Below are experts of layer 3 (counted from 0) of a mixture-of-experts language model. Rows are named router (the router's row for the expert), gate (a neuron's input weights, with its number), up (a neuron's input weights, with its number), down (a neuron's output weights, with its number) and show model dimensions 0-255. Each number is 128 + 24 x the weight over its row's rms, rounded and kept within 0 to 255.
Before each expert's rows: "comes before" lists some tokens at least twice as common just after its tokens as in all text. This comes from a sample of Wikipedia text that the model never trained on. Tokens count by the router's weight.

# expert 29
comes before: "s", ",", ".", " in", " of", " was"
router [157 132 129 140 156  90 153 154 118 151  59 114 100 140 153 110 110  90 144 161  95 110  81 119  96 155 130 143 118 103 132 143 154  98 145 158 130 126 141 139  96 107 122 119 152 104  87 115 168 155  92 138 140 162 159 128 128 124 107 122  92 109 110 116 136 128 110 120 114  97  96 113 163  95 125 100 134 132 171 129 143  98 157 125  72 124 165 113 134 121 171  98 122 122 112 103  78 132  89 130 129 151 154 135 119 111 127 156 128 115 149 121 108 143 146  92 146 114 138 147 112 160 136 143 170 150 138 140 128 124 105  95  93 124  88 116 121 131 108  94 135 109 147 127  95 140 140 153  95 111 161 156 129 178 130 112 141 144  98 151  96 140 109 144 132 115 133 116 165 115 151 123 107 106 122 137 124 109 135 112 101 190 124 115 117  98 116  85 135 147  89  92 112 137 162 144  96 159 149  77 119 163 114 126 104 150  98 107 128 136 110  90 138 151 144 119 162 120 102  97 100 157 144 136 166 160 167 175  76 143 154 113 155 128  88  98 139 126 100  67 159 146 122 136 122  88 120 112 114 114 120 173 130 146 145 118]
gate0 [168 128 142 142 113 124 143 149 134 101  99 122 131 115 160 102 146 124  90 138  91 142 121 103 184 143 111 125 134 147 125 145 127 146 170  85 159 131 154 124 131 125 113 154 145 129 123 138 177 132 141  85  92 153  87 170 122  66  84 115 110  98 158 125 172 150 151 143 126 100 126 149 101 153  73 122 123  85 104 149 116 168 153  99 108 131 147 129 114 126 124 138 135 102 101 133 139 156 127 103 145 117 112 144 132 117 161  75 104 113  94 155 129 102 128 118  99 113 155 133  89  87 185 126 147 166 129 121 154  87 172 110 119 109 114 133 126 126 136 138 110 100  80 157 158 166 128 161 168 117 141 116 133 116 112 131 128 135 107 130 111 129 138 111  95  98 156 132 146 120 145 105 105 169 141 153 104 121 115  85 178 116 135 150 107 109 194 154 166  79 158 100 122 116 139 106 124 118 125  93 147 163 114 119  91 156 142  86 116 127 159 119 134 178 122 103 144 143 130 131 130 102 107 135 108 111 106 162 151 123 137 123 146 121 114 132 155 147 131 104 177 115 148 123 135 100 117 153 102 134 106 124 116 120  68 125]
up0 [115 126 112 139 119 118 112 151 144 101 117 119 142 128 169 141 135 137 121 136 126 164 110 109 172 144 115 126 141 138 141 133 137 141 143  97 125 126 146 135 150 122  84 161  95 147 154 126 146 145 123  91 118 155  59 154 133 123  88 136 109 102 151 137 174 165 169 140 144 115 128 131  90  74 104 121 108 111 120 171 144 157 147 116 118 117 179  94 122 138 150 140 103  73 133 114 131 165  98 102 126 148 130 144 102 154 147  45 100 105  91 143 150 119 135 131  93 116 123 145 100 102 164  92 123 163 145 112 114  91 143  94 126 103 109 126 118 130 133 113 114 108  76 161 129 140 132 168 143 122 116 146 129 101 131 107 106 153  95 105 127 103 153 145 126 115 138 122 137 102 143 135 107 148 115 140 110 134 132  98 178 135 123 133 102 140 219 188 151  87 148 122 116  92 156 107 156 131 138 133 151 139  80 110  99 167 101  86 139 125 148 147 131 174 149 123 138 164  97 120 106  91  92 138 137 120 128 126 153 127 134 125 121 109 135 133 135 130 103  97 166 148 146 129 135  85 108 128 168 157  94 136 110 137  96 124]
down0 [147  97 149 101 127 100 165 124 146 116 153 112 157 109 153 134 138 106  97 142  99 134 122 136 100  93 151 109 124 111 139  91 151 144 139 148 119 142  99 112 148 111 119 112 141  70 117 113 130 136  98 152 157 147 100 110 157 107 124 154 125 155  93 138  75 135 114 149  81  89 104 151 118 148 122 147 139 159 127  73 145 116 106 177  96 140 140 148  96  98 140  91 123 130 140 142 112 101 130 109 102 126 103 102 160 123 142 109 156 174 146 131 183 189 127 107 112 117 146 101 110 134  86 155 137 129 121 157 143 102 118 125 125 142 140 113 127 124 114  66 174 101 165 123  81 103 149 115 102  93 172 118 130 147 164 134 152 147 143 127 168 133 115  84 132 101 133 172 121 132 143 134 114 116 158 134 107 169 157 145 117 165 116 106  81 135 177 129 119  87 156 147 129 149 118 146 113 144 145 119  81  83 136 115 116 129 130 127 145 149 123 119 124 141 142 116 129 172 119  60 143 158 116 105 152 132 125 113 139  71 155 123 138  92 101 106 120 123 101 118 123  88  90 126 102 101 138 129 109 159 156 132 122 139 130  97]
gate1 [140 174 190 159  97 144 133 115 119 125 123 139 134  91  99 122  68  67 116 110 142 103 112 114 147 145 107 115 131 113 121 129 145 166 107 138 115 110 136 116 126 103 147  90  82 123 161 101 111 161 119  72 101 108 180 105 107 104 114 158 139 129 126 111 131  94 116 148 109 124 105  82 150 125 134 113 138 145 140 146 129  98 144 167 128 149 129 138 135 151 101 121  55 146 133 119  96 138 145 108 124 144 133 108 105 111  95 143 168 131 120  92 120 160 104 117 131 117 105 162 149 149 150 119  97 172 101 126 104 138  99 128 132  66  85 141 140 105 137 123 104 157 140 113  94 115 138 132 102 146 128 162 122 171  97 128 151 122 131 125 114 147 116 159 133  88 128 128 115 150 130 130 128  93 111 125  91 125 147 112 110 127 146 103  98 139 133 116 110 122  80  89  94 109 147  85 172 102 157  91 131 134  94 140 138 155 106  82  86 112 104 112 131 134 150 122 153 123 134  82  86 146 135 140 151  79 139 140 168 122 119 117 120 164 122 146 136 173 126 156 123 138 110 143  79 146  88 126 134 146  86 129 128  85 145 125]
up1 [ 96 129 140 116 118 138  96 110 166 121 148 146 132 107 127 152 112 143 137 107 136  95 144 130 128 129 111 133  85 139 166 163 139 143 151 111 136 165 125 104 133 161  84 115 195 115 131 199 118 108 125 140 136 118 135 138  86 132 132 138 100 143  77 141 140 175 119 166 132 125 127 122 155  96 121  86 120 130 136 135 114 113 138 166 152 151 162 101 171 156  83 135 121 130 130 141 145 130 110 148 129 126 120 129 152  80 115 146 110 122 120 107 129 123 136 130 123  87 107 109  60 152 168 117  81 131 141 106 108 134 150 146 104 118 133  67 148 137 119 146 134 138 110 144 101  93 152 156 129 171 117 115 178  94 105 131  87 161 134 131 174 127 113 102 134 144 135 115 134 162 105 128  61 141 117 144  95 122 147 141 127 172 158 126 167 146 135 134  96  98 116 133 141 145 124 180  85 163 140 116 131 101 118 132 131  98  68 138 156 118 164 172 133 118  89 142 142 133 108 141 114 130  75 133 107  95 168  89 116 102  96 163  95 145 138 132 107  99 119 135 110 135 136 147 161  94 131 137 128 108 142 142 109 150 137 128]
down1 [117 157 170 121 130 104 187 137 115 118 106 121 126 122  80 154 115 124 119 154 128 126 126 119  79 125 139  92 157  94 139  79 148 166 130 135 111  85 132 146 130 124 155 138  86 106  95 131 124 142 136 138 141 117 116 101 106 165  91 104 156  84 152 154 149 113 176 115 131 136 100 143 127  57 107  90 107 135 117 158 141 112 123 123 119 126 117  91  90  87 121 120 129 155 187 123 104 114  99 107 110 121 161 139 130 150 141 132 122 101 120 162 164 135 145 104 148 151 118 131 179 132 109 175 149 172 124 109 122 159 148 163 125 145  94 148 131 108 161 127 102 117 139 132  86  99 137 115  74 113  78 139 123 178 139 163 130 154 153 137  87 126 138 163 163 139 151 136 117 151 142 127 143 119  74 144 147 100 114 113 172 120 112  96  74 142 116  93 140 161 133 142 118 129 146 147 152 144 124 169 129 133 139 113 193 149 183 108  99 109 129 113 144 118 154  93 106 111 168  92 134 144 139 127 133  94 154 156 143 115 101 138 135 128 112 161 127 138 119 133 140 127 139 132 157 112 115 137 102 147 127 131  97 106 140 114]
gate2 [197 167 115 129 121  90 136 106  92 102 168 126 106 132 159  91  91 126 123 116 131 133 127 125 124  69 131 116 102  96 155 149 117 121 131 132 124  71 118 119 106 128 111  96 120 113 141 160 109 136 156  80 142 135 127 109  68 115 168 104 110 103  94 146 147 137 134 138 111 101 143 117 135 143 125  88 177 106 146 105 123 104 111 164 145 144 122 177 148 140 117 125 151  96 158 133 130  92 133 111 129 151 129 154 144 106  97 136 138 141 154 110 140 107 153 123 147 113 156 143  60 126 101 164 129 155 121  66 152 127 103 171 163 122 140  98 132 131 108 158  99 121  97 108 133 108 130 118 114 173 113 104 145  95 133 134  99 174 124 117  98 136 134 142 158 103 122 142 150 158 134 172 172 136 137 153 140 158  92 125 131 147 161  78 119 108 144 117 118 137 100 103 139 151 144 139  92 157  88 131 166 147 154 146  97 114 116  99 107 146 142 104 113 116  94 112 137  95 114 152 139 123 151 108 121 124 125  69 129 113 132 133 109 140 157 133 137  73 145 122 121  94 146 178  94 133 126 136 123 175 152 142 140 121 131 165]
up2 [ 67 100 168 139 106 163  89 120 134 151  93 127 151 149  88 162 166 116 138 148  91 104 155  93 162 182 141  96 160 147 103  99 133 139 134 115 116 185 117 127 144 132 152 157 127 122 117 144 137 143 112 160 123 125 148 121 158 142 128 148 150 176 144 149  90 126 143 135 151 126 106 151 132 105 142 169  99 153 115 149 118 147 142  87 112 134 120  68 112 109 120 108 114 126  97 127 149 122 109 115 122 116 122 107 143 151 160 123 124 124  76 137 110 150  90 131 122 132  92 132 208 100 118  75 120  68 123 192 120 119 177 108 117 121 123 159 137 106 130 117 145 135 166 167 106 121 143 143 128 113 140 139  82 147 129 130 145  80 136 111 143 124 138 108 105 159 145  95 102  97 116 105 136 154 123 111 111  95 147 143 144 102  98 158 155 130 104 120 147 158 119 145 108 136 132 119 161 129 172  90 114 112  75 121 147 133 133 143 129 128 111 154 145 163 153 180 100 142 143 105 109 120 121 139 126 114 130 151 138 136 131 135 152 112 103 155 105 167 155 136 143 168 114  73 127 114 138 114 121 113  77 140 119 116 134 133]
down2 [142 154  99 138 139 146 102 110 133 132  96 142 104 164 148 113 102 108 150 142 118 100 151 104 150 170 150 126 140 163 118 157 116 101 112 119 129 116 155 137 113 124 102 129 130 112 131 149 157 136 193 136 154 120 135 134 139 105 141 111  84 141 112 208 136 152 116  64 124 137 165 132 134 152 142 151 149 130 109 125 153 139 161 141  91 152 148 157 133 115 131 108 142 123 140 143 140 125 158 122 127  89 141  84 110 160 153 121  85 112 142 139 109 103 166 112 144 110 101 159  88 144 120 111 123 118  86 139 128  95 160 122 118 124 143 126  80 164  98 102 177 103 109 122 112 111  99 168 135 118  81 106 123 146 119 137 154 120 158 133 117 115 185 140 156  98 123 134 179 175 126 143  88 123 139 118 130 154 164 138 171 108 128 108 127 121 189 128 124 159  90 146 103 122 117 115 122 164 129 110 154 172 132 168 143  84 130 127  89 170 128 154 105 111 119  98  93 161  75 103 137 102 129 101 150 131 119 127 112 148 117 131 170 109 175 136 149 114 142 153 138 114 133 123 102  96 149 122 139 151 147 147 112 123  76 111]
gate3 [ 86 172 113 152 114  90  97 127 172 128 162 103 111 142 121  89 116 121 169 135  93 158 126 156 138 153 115 158 130 128 104 162 135 113  81 148 128  87 118 132 130  97 155  79 101 109 162 105 123 128 126 124 121 131 177 126 132 123 135 150  96  98 132 106 146  97 146 115  83 140 111 134 126 108 138 114 160 152 153 146 158 176 165 163 117 100 101 102 124 152 121  89 144 133 120 108 134 107  95 160 126 143 113 154 104 105 138 123 189 134 148 128 137 140  83 132 155 118 127 153 132 131  99  93 105 157 134 149 148 102  86 189 103 134 120 125 120 138 122 124 128 129 123 108 120 144 168 135  92  94 135 125 114 150  83  74 145 100 138 125 157  75 142 141 185 131 138 100 127  68 113 136 109 119 108 131 129 165 121 167  90 120 126 119 125 116  85 125 121 133 100 136  87 117 103 133 128 135 147 100 164 168 130 112  89 122 140 101 108 105 162  76 139 116 124  97 154 148 161 120  88 157 132 125 140 139 117 132 117 165 126 124 150 120 145 143 101 137 138 159 144 123 106 116 107 118 116  85 153 121 115 155 153 154  99 179]
up3 [196  91 130 100 166 144 143 120 125  96  93 127 114 103 141 156 148 147 119 110 153  87 123 116 115 113 130 102 130 133  99 100 108 135 189 106 147 155 172 102 136 152  65 168 150 130 103 154 164 110 146 140 147 144  94 155 137 162 119  84 164 125 110 132 109 158 123 147 184 133 114 119 155 173 115 154  90  80  99 116  98 110  85  52 120 135 148 138 128 111 122 166 118 121 113 158 122 162 147 107 138 117 108 100 129 137 111 113  73 108 104 131 118 134 163 124 126 157 125  98 113 113 156 152 155 132 125 118 136 129 161  97 143 137 120 116 127 134 129 110 156 124 111 130 144 128 117 143 142 146 108 135 122  93 139 164  94 153 126 136 144 144 133  98  89 106 108 150 118 188 154 126 117 114 155 110 129 120 134  72 142 119 120 124 119  92 175 122 127 106 139 126 173 106 136 148 123 122  83 132 115 117 165 144 160 114 119 150 162 122 122 155 126 142 137 115 115  98 111 139 161 121 159 142 111 135 109 108 123 110 100 123  95 132 104 135 140 119 120  86 105 119 168 145 150 137 133 170  87 126 133  97 102 131 180  73]
down3 [ 90 153 139 123 125  95 113 164 119 165 137  74 146 158  86  99 113 103 122 151  82 158 143 144 118 160  96 135  92 106 140 127 126 107 111 100 113 105 161 150  93  55 147  76 129  74 174 113 149 129 157 125 118  88 147 155 135 104 170 117 111 126 127 149 141 113 141 121  76 127 154 161 101 119 144 121 167 150 158 137 109 147 171 178  88 108  98  93 112 143 142 104 150 132 148 111 106 106  97 154 137 164 166 135  83 108 127 108 143 135 132 117 132 127 125 116 135 112 150 163 114 144 118 127 124 183 132 132 112  96 107 122 121 102 120 133 113 176 159 123 124 142 134 133 122 136 147 147  95 117 135 121 118 146 168 103 108 101 134 167 108 112  98 126 158 135 151 147 120 115 116 105 106 109  99  99 152 131 100 129  89 128 140  98 131 145 142 129 129 160 107 143  89 122 102 107  94 143 167  84 116 160 107 127  83 144  84  77 114 136 130  71 141 129 114 142 153 102 116 147 107 126 118 133 182 133 166 167 136 120 135  87 138 123 127 108 100 105 120 121 120 121 125 140 152 124  98 102 132 102 111 123 122 164 114 144]
gate4 [143 112 101 130 128  83 126 134 121 135 106 119 106 179 107 137 102 128 131  84  92 163  92 122 124 196 139 134 133 103 108 137 136 139  67 105 117 203 137 138 109 113  86 127 151 112 112 142 106 124 108 110 106 142 148 119 128  54  97 132 143 116  80 133 169 154 146 106 153 157 139 150 147  95 103 121 132 116 128 130 116 146 142 128 130 132 160 133 114 145 126 113 112 128 145 129  98  96  90 104 134 163 114 131 128 103 193 128 166 121 141 112  95 173 125 114 141  99 123 128 135 141 182 177 108 101 149 116 129 134 122 112 137 149  90 131 138 111 126 120 112 143 112 145 148 143 165 126 135 191 140 172 117 132 114 139 126 137 130  67 120 137 145 132 143 127 156 137 166 140 137  99 146 140 104 126  86 114 122 125 108 123 116 146  88 137  97 151 119 125 112 125 117 190 100 136  99 148 139 120 100  61 148 108  98 103 140  90 112 128  83 117 166 116 147 143 132 190 116 133 109 104 142 104 136 121 151 129 126 151  99  87 111 101 123 144 130 164 134 130  99 148  99 105 118 115 129 107 134 134 153 165 123 165 133  97]
up4 [112 167 125 115 124 111 137 176 122 100  88 137  88 135 123  86 111 167 138  85  96 164 111  84 111 116 153 126 136  80 143 108 149 116 114  99 106 137 156 131 131 147 148 151  86  96 130 153 153 121 131 134 142 135 156  90 143  92 114 119 114 104 121 134 102 130 135  65 142 179 156 159 148  63 119 109 109 133 129 117 107 154 142 145 135 104  98 134 103 131 132 136 160 117 156 139 116 111 132 129  75 139  89 128 114  88 187 135 130 121 128 129 114 118 135 119 118 141  89 145 127 119 134 171 125 126 123 115 158 126  86  71 170 142 101 156 115 109 135 126  76 141 108 130 153 186 162 100 154  81 119 146 120 126 148 111 109 142 111 119 149  93 154 134 139 106 105 145 191 167 139 112 160 163 131 110 132 133 116 130 157 115  90 115 124  98 160 103 123 117  99 155 119 134 117 133 151 135 123 143 116  91 149 109 126 111 136 112 121 131 111 160 100 117 134 143 132 163 171  98 135 151 153  95 132 134 119 148 101 146 147 138 143 128 187 166 148 174 121 150 105 165  79 108 101 109 112 143  99 147 141 134 109 120 131 152]
down4 [112 100 137 112 125 126 116 141 155 118  95  83 160 108 127  98 119 127 135 135 147 133 126 168 108 120 137 145 138 106 163 131 156 119 147 125 125 139 139 112 126 129 145  95 141  99 114 121 101 174  79 140 121 133 113 121 149 124 119 117 115 100 116  90 130 159 149 149 147  78 105 110 158 123 178 130 102 161 155 132 144 117 103 138 108 127 125  94 124  99 143  98 161 152 123 167  88 121 113 125 120  80 102 149 121 109 168 130 172 147 102 137 127 149 154 124 149 159 111  88 153  97 167 137 139  88 107 121 108 124 124 119 123 137 103 116 171 141 178  69 107 140 125 121 124 132  91 116 106 167 131 141 129 131 122 133  80 151 131 126 145 160 128  98  95 144 123  98  86 120 109  84 141 116 119 128 124 179 127 174 102 129 157 173 160 123 143 161 117 155 122 141 143 156 161 156 103 106 142 170  88  63 130 119 148  87 129 105 145  92 153 113 161 131 114 112 106 150 154 134 142 163 132 124 142 176 153 108  93  91 136 139 128  87 152 102  92 139 109 187 124 149 147  93 149 119 162  91 161 106 104 136 106 110 143 110]
gate5 [105 116 110  98  78  99 122  98 128 140 123 151 150 140 133 139 121 197 138  92 121 130 122 139 118 116 109 118 134 156  74 106  71 102 121 137  85 114 100 146  85 102 160 163 143 122 147 113 154 117 156  85 130 130 112 115 133 126 152  74 136 134 122 146 136 111 159 139 133 143 151 155 116 119 159 179 122 105 154 108 172 113 155 113 119 175  89 105  83  94  85 142 152 123 103 147 139 125 147 136 120 139 111  89 146 133  77 109 170 125  95 119 174 159  85 147 151 123 153 119 107 100  95 132 142 140 144 157 167 143 140 126 118 110 152  98 140 142 156 160 148 110 131 133 126 131 107 132 142 157 118 129 128 114 125 123 101 145 135 141 190  83 126  96 114 143 141 121 156 148 199 115 133 122 163 166 138 170 140 108 152 145 111 140 127 126 123 150 123 147 130 132 167  98 119 149 122 144  80 144 109 108  64 121 146 127 153 100 164 108 129 144 121  90 114 146 123 128 122 134 160 178 116 150 117 156  97 146 144 130 104 151 181 119 157 136 118 133 165 160 132  96 116 127 121 156 125 132 114 132 141 127 160 104 149 135]
up5 [108 133 142 125 119 174  84 124 143 121 160 152 144 148 124 132 168 128 156 142 151 114 171 114 153 105 155 119 164 166 121 121 100 164 115 112 131 141 124  90 136 174 148 148 153 134 129 168 135 103 170 125 106 114 102 139 129 115 177 163 139 170 151 169 103 124 133 128 141 142 162 135 112 127 143 155 142 104 120 103  79 128  67 140 140  75 113 154 144 103 122 135 137 103 144 168 174 122 165 115 128 118 128 118 126 145 168 105 119 161 107 145 136  80 127 108  99 159 100 117 136 109 121 110 111  65  86 130 126 134 179 153 139 125 173 128 117 110 144 135 129 103 119 128 162 138 107 115 168 111 109  74 104  82  95 150 127 109 172  98 137 141 167 128 119 159 137 166 114 139 119 107 147 157 144 115 117 122 130 142 147  67 122 133 160 145 170 165 132 123 164 137 138 138 121 117 137 122 112 138 149 126 137 107 155 104 163 125 128 125 143 156  87  97 122 110  94 129 170 144 147  88 144 131  92 108  98  81 149  99 130 157 128 129 151 145 131 140 156 152 141 101 143 126 143 161 156 166 143 114 137  87 128 117 142 159]
down5 [193 126 129 148 179 113 155 168 111 112 139 137  98 116 104 112 113 148 124 128 149 136 123 128 108 113 105 107 114  60 146 112 146 116 141 119 116 103 162 146 179 143 132 147 102 112 103 107 154 142  67 139 135 150 128  89 144  88 122 173 106  76  71  91 151 160 149 132 142 104  80 138 136 119 104  96 150 167 149 122 115 127 125  93 161 105 144 127 167 136 175 125  99 103 146 120 122 101  99 139 122 113  99 167 135 133 121 127 125  83 163 124  91 135 130 116 109 155 112 158 116 103 108 152 128 121 118 123 125  97 124 109 130 144 134 125 123 132  82  89 135 149 106 125 139 158 132  79 115  60  96 139 137 124 141 125 132 130 158 120 117 136 122 142  88 147 126  99 132 131 125 135 146 130 126 106 119 110 102 164 116 138 102  88 125 128 146 116 126  68 137 155 173 144 114 123 162  76 167 138 129  89 173  92 108 167 100 133 150 135 101 136 145 143 172 104 128 112 151 112 148 111 159 128 146 129 144 132 114 131 122 122  92 107 134 146 146 139  78 123  72 157 167 138 131 115 138 122 131 109 139 162 136 149 154 114]
gate6 [131 151 160 126 161  86 133 120 104 140 120 116 164 106 103 103 114 120 118 144 129 168 137 125 104 117  99 145 143 140 112 146 140 146 129 152 128  99 131 138 138  71 160 119  95 158 191  64  25 136 126 124 114 114 129 138 100 126 107 127 142 123 102  94 150 126 149 123 120 157  98 127 124 105 153 114 129 135 125 132 175 168 156 105 157 186 126 124 123 134 103 118 149  96 146 129 138 117 117  98 151 159 142 146 129 126 126 126 151 131 146 128  97 133 144 152 169 119 170 128 152 137 121 170 156 188 127  82 123  80 142 149 120 104  92 180 100 153 142 125  90 118 155 132  73 113 128 127  92 122 155 148 129 148 138 108 165 176 116 122 150 123 126 119 112 139  97 105  91 154 107 126 135  69 122 117 131 117 119 128 122 129 117 110 114 104 104 169 118 146 119 133 117 164 134 104 150 133  99 126 101 122  72 131 138 179 155 129 130  99  84 129 169 146 139 165 143 127 130 138  77 138 105 118 149 147 156 157 127 169  98 132 119 158 112 149 111 161 118 114 127 141 123 126 114 129 111  96 128 136 136 139 130 126  82 107]
up6 [151 171 166 151 141 123  92 126  95 127 135 129 140 148 138 132 123  92 120 152 130 131 139 134 147  71 138 127 149 144 134 135 104 127 154 139 142 109 140 131  91  98 180 100 165 117 120 118  98 162 151 120 169 117 161 104 110 116 115 132 155 100 162 127 118 142 178 100 120 157 143 170 145 155 158  74 148 163 104 120  91  93 146 157 100 162 117 129 119 146 105 126 124 120 110 139 102 121 176 143 140 107 127 109  93 113 180 123 155 140 115 124 134 156 106 117 137 127 150 125  81 143 126 115  89 135 150 131 117 124 120 137 126 161  91 142 120 133 147 148 142 112 128 152 116 131 144  91 134 143 119 118 152 165 176 138 158 132 109 145 120 204 118 133 146 127  81 124 124 110 116 128 222 110  90 135 110 106 101 108 163 150  91 148 118 111 102 123 112 174  93 113 106 125 109 129  77 121 136 117 121 118 101 173 130 131 117 153  98 116 131 103 146 142 124 123 158 142  73 117 115 122 141 113 164 134 126 143 159 114 122 107 138 152 182 179 135 115 128 134 143 103 100 111  64 162 123 119 134 132 144 104 135  85 127 137]
down6 [ 90 151 144 155 135 143 123 120 170 142 155 115 144 144 122 134 111 162 123 100 123 112 137 144 129 137 136 137 102  64 115 116 140 152 105 125 161 141 118 134 126 161 135  91 135 131 124 151 147 123  83 150 105 155 116 116 163 118 149  84 121 140 187 149 117 145 138 166 190 104 160 113 124 145 120 141 119 110  86 105  95 134  82 102 163 109 113 130 125 141 137 121 153 130 124 123 156 103 137  90  96 100 122 153 142 108 129 166 132 130 138 124 149 117 152 140 116 126 128 133 123 101 166 159 101 105 124 159  96 162 117 147 139 115 154  91 142 127 114 151  84 125 131 143 109 110 115 140 184 127 148 107 152 148  92 101  86 126 154 135 137 113 103 125 128 111 137 144 109 149 103 116 165 124 119 165 134  92 176 143 144 117 122 104 110 130  90 112 141  71 127 160 154 185 129  99 150 137 109 161  69 153 133 114 102 135 135 127 172 112 123 214 124 141 156 131 121 126 152 136 115 126 132 133 140 129  88 120  79 133 150 131 119 104 108 111  84 105 107 104 149 130 142 147 169  88 150  98 121 165 139 111  74 128 138 184]
gate7 [110 137 120 100 149 143 121 151 124 127 120 123 136 131 142 125 108 112 113 131 165 154 160 138  95 105 108 128 133 122 157 150 134  94 163 148 171 123 131 157 140 110 146 145 102 120 147 107  75 127 104 178 146 151 140 166 117 104 100  88  91 129 121 143 153 154 148 104 103 125 142 129 115 103 144 145  80 131 125 120 108 161 131  86 135 121 164 118 133 151 133 113 173 117 171 142 110 121 108 134 120 143 144 144 109  99 109 103 128  87 181 142 101 129 132 163 117 134 108 128 153 164 148 165 162 154 153 119 112  65 110 127 158 135 142  85 120 137 114  89 136 148  87  59 133 148 132 133 109 114 143  82 116 140 102 129 131 115 129 155 139 137 135 179 177 118 111  64 136 131 129 149 152 119 136 119 165 158 100 106 114 131 162 117 123 120 125 147 108  94 133 129 139 122 173 129 112 118 136 141 129 133 197 135 139 152 134 117 138 104 129 128 157 120 152  79 124 155 141 139 129  94  86  70 126 163 151 113 153 113 154 142 129  95 179  75 109 167 126 141 148 151 126 127 115  71 144 139 122 151 158 155 121 136 106  82]
up7 [118 168 145 124 115  88 107 140  95 127 109 143 155 115 158  76 102  86 118 128 132 105 137 111 155  97 130 147 143 120 108 109 106 125 177 145 132 120 136 132 157 140 118 144 133  90 121 117 117 104 137 140 146 107 153 171 128 129 116 122 129 108 143 153 125 141 133 114 109 104 176 174 139 155 106 106 133  78 119 108 109 105 133 107 132 160 144 154  91 137 124 135 166  92 171 166 108 113 126 126  98 138 161 119  71 113  90 169 134  83 138 124 134 120 148 134  97 138 137 102 131 136 106 114 152 155 142 134 134 144 124 123 193 150 103  98 104 170 133 138 127 132  93  63 143 141 121 123 119 111 140  69 124 133 107 125 131  94 129  95 134 140 168 102 148  76  98 122 124 164 166 126 200 139 162 128 143 140  98 121 133 141 118 133 122 107 126  98 123 113 113  92 113 107 152 105 110 136 107 129 140 147 158 134 151 130 181 132  95  93 112 118 131 135 104  90 116 187 128 108 165  97 142 105 140  96  77 146 151 108 112 147 116 151 171 159 108 123 146 126 186  97 112 139  81 147 137 149 113 149 145 105 112 133 128 124]
down7 [118 101 162  97 146 133 123 144 165 100 132 144 127  95 143 137 110 169  98 109  86 170 146 160 148  95 138 137  97  91 160 121 106 128 125 122 124 139 129 144 136 141 135 133 166 140 128 131 118 147 106 125 160 172 127 122 111 105 119 101  90 118 122  94 154 136 122 156 113  95  99 107 108 145 128 151 178 165 137  99 105 153  79 125 151 118 145  93 118 151 180  89 129 158 114 108  96 142 142 164 122 133 131 133 134 136 114 149 165 137 126 103 153 125 113 130  76  87 146 128 115 168 127 193  93 139 147 121 116 142 117 103 134 145 147  88 139  66 104 108 130 137 119 161 147 135 118  95  71 156 136 140 153 122  99 124 137 115 125 143 115 140  81 140 125 147 140 147 131  94 125 126 149 103 120 128 108 128 127 146 124 173 108 146 128 133  99 147 144 120 147 117 148 160  92 126 146  81 173 175 101  96 150 157 117 135 124 121 158 114 139 112 136 160 121 105 107 113 171 127 112 167 105 160  93 122 161  63 124 126 153 142 131  88 118 157 157 114  91 146 154 174 108 101 141 125 112  93 153 103 121 148 179 134 118 163]
gate8 [133 151 139 126 152 131 149 106 146 121 176 137 114 151 122 117 107 128 105 106  87 112 122 137 118 142 136 151 136 144  96 120 140 140 115 135 143 102 153  96 158 131 156  94 144 160 200 115  83 127 113  99 147 170 111 117 130 107 114  94 123 137 170 155 128 162  76 103 120 134 122 147  92 147 143 143 160 133  85 122 132 163  97 134 119 145 155 133 105 139 146 135  92 113 139 127 130 113 136 154 129 179 116 141 109 127 119 162  85 203 145 141 133 119 148 203 151 144 171 109 162 130 152 164 120 141 119  95 106 140  93 137 113 112 154 153 124 131 135 126  91  67 155 142 131 146 127 117 112 168 109 121  67 129 140 155 150 106 125  64 104 106 145 107 161 122 122 148 118  95 130 120 120 137 135 176  88 138 117 128 130 121 146 122 164 143 119 156 121 105 138 113 124 109 160  90 164 116 150 139 142 164 155 121 145 140 122 156  86 100 129 123 136 140  99 121 150 137 143 148  95 120  92  62 137 118 146 145 140 128 101 137 128 180 130 139 144 136 150 133 157  98 154 145 110 100 102 175 145  81 112 131 104 132 113 121]
up8 [131 118  89 106  93 129 100 161 102 122 117 133 128  66 111 125 156 164 157 148 177 112 174  93 119  77 159  95 163 137 124 133  97 105 149 108  91 115 117 166  76  81 128 170 112 132  80 171 151 120 165 108 103 112 119 112 149 131 165 167  99 134 127  93  97 131 172 162 137 133 166 148 142 131 124 118  99 124 133  93 141  83 128 128 103 109 113 155 145  89 110 146 156 144 114 134 155 155 129 138 126  98 101 114 141 105 146  87 136 131 115 106 146  97  83 107 122 143 155 130 122  98 108 110 109 128 123 177 171 119 134 104 116 131 133 143 138  76 130 141 136 126 112 103 122  92  94 112 190 103  99 139 148 126 124  91 147 158 134 185 116 136 120 129 118 127 153 107 122 159 158 137 135 174 152 112 136 147 112 159 134 109 102 148 117 101 164 128 130 149 135 111 159 145  76 193  98 133 113 144 140 109 124 149 105 114 147 129 147 126 133 137 139  96 138 127 104 102 122 149 152 119 156 157 112 147  89 102 120 150 129 125 120 101 140 147 134  92 136 112 119 125 125 148 132 155 106 146 112 146 140  68 140 129 139 141]
down8 [ 97 174 172  88 134  86 149 145 112 162 120 127 139 106 144 165 126 131 155  89 132 117 136 152 111 128 138 108 156 113 111 133 130 123 150 148 145 137 112 144 120 127 132 125 123  99 120 118 108 144 145 118 145  88 140 102 137 118 163 110  91 129 163 108 129 120 132 128 122 160 125 133 132 152 103 115 123 160 112 153 129 130 128 147  93 140  73  99 129 126 129 123 120 177 148 143 100 124 132 177 133 134 143 123  73 126  94 154 127 139 118 160 118 125 114 120 134 133 116 118 168 148 108 129 135 163 146  98  60 148 128 104  80 137 121  94 163 166 127  90 130 107 118 167  97 125 156 129 117 142 147 161  74 154 136  99 137 137 135  98 136 155  41 146 130 101  70 120 147 144  83 167 101 172 120  79  90  97 107 146 173 177 139 158 155 115 102 135 110 159 138 111  92 116 134 159 140 132 150 148  97 150 133 133 141 146 102 130 127 154 134 149 169 112 123  99 134  73 117 139  73 149 130 139 131 154 133 141 156 115 133 139 135  91 123  90 122 128 121 144 118 128  89 127 145  65 170 124 147 109 133 124 136 140 125 137]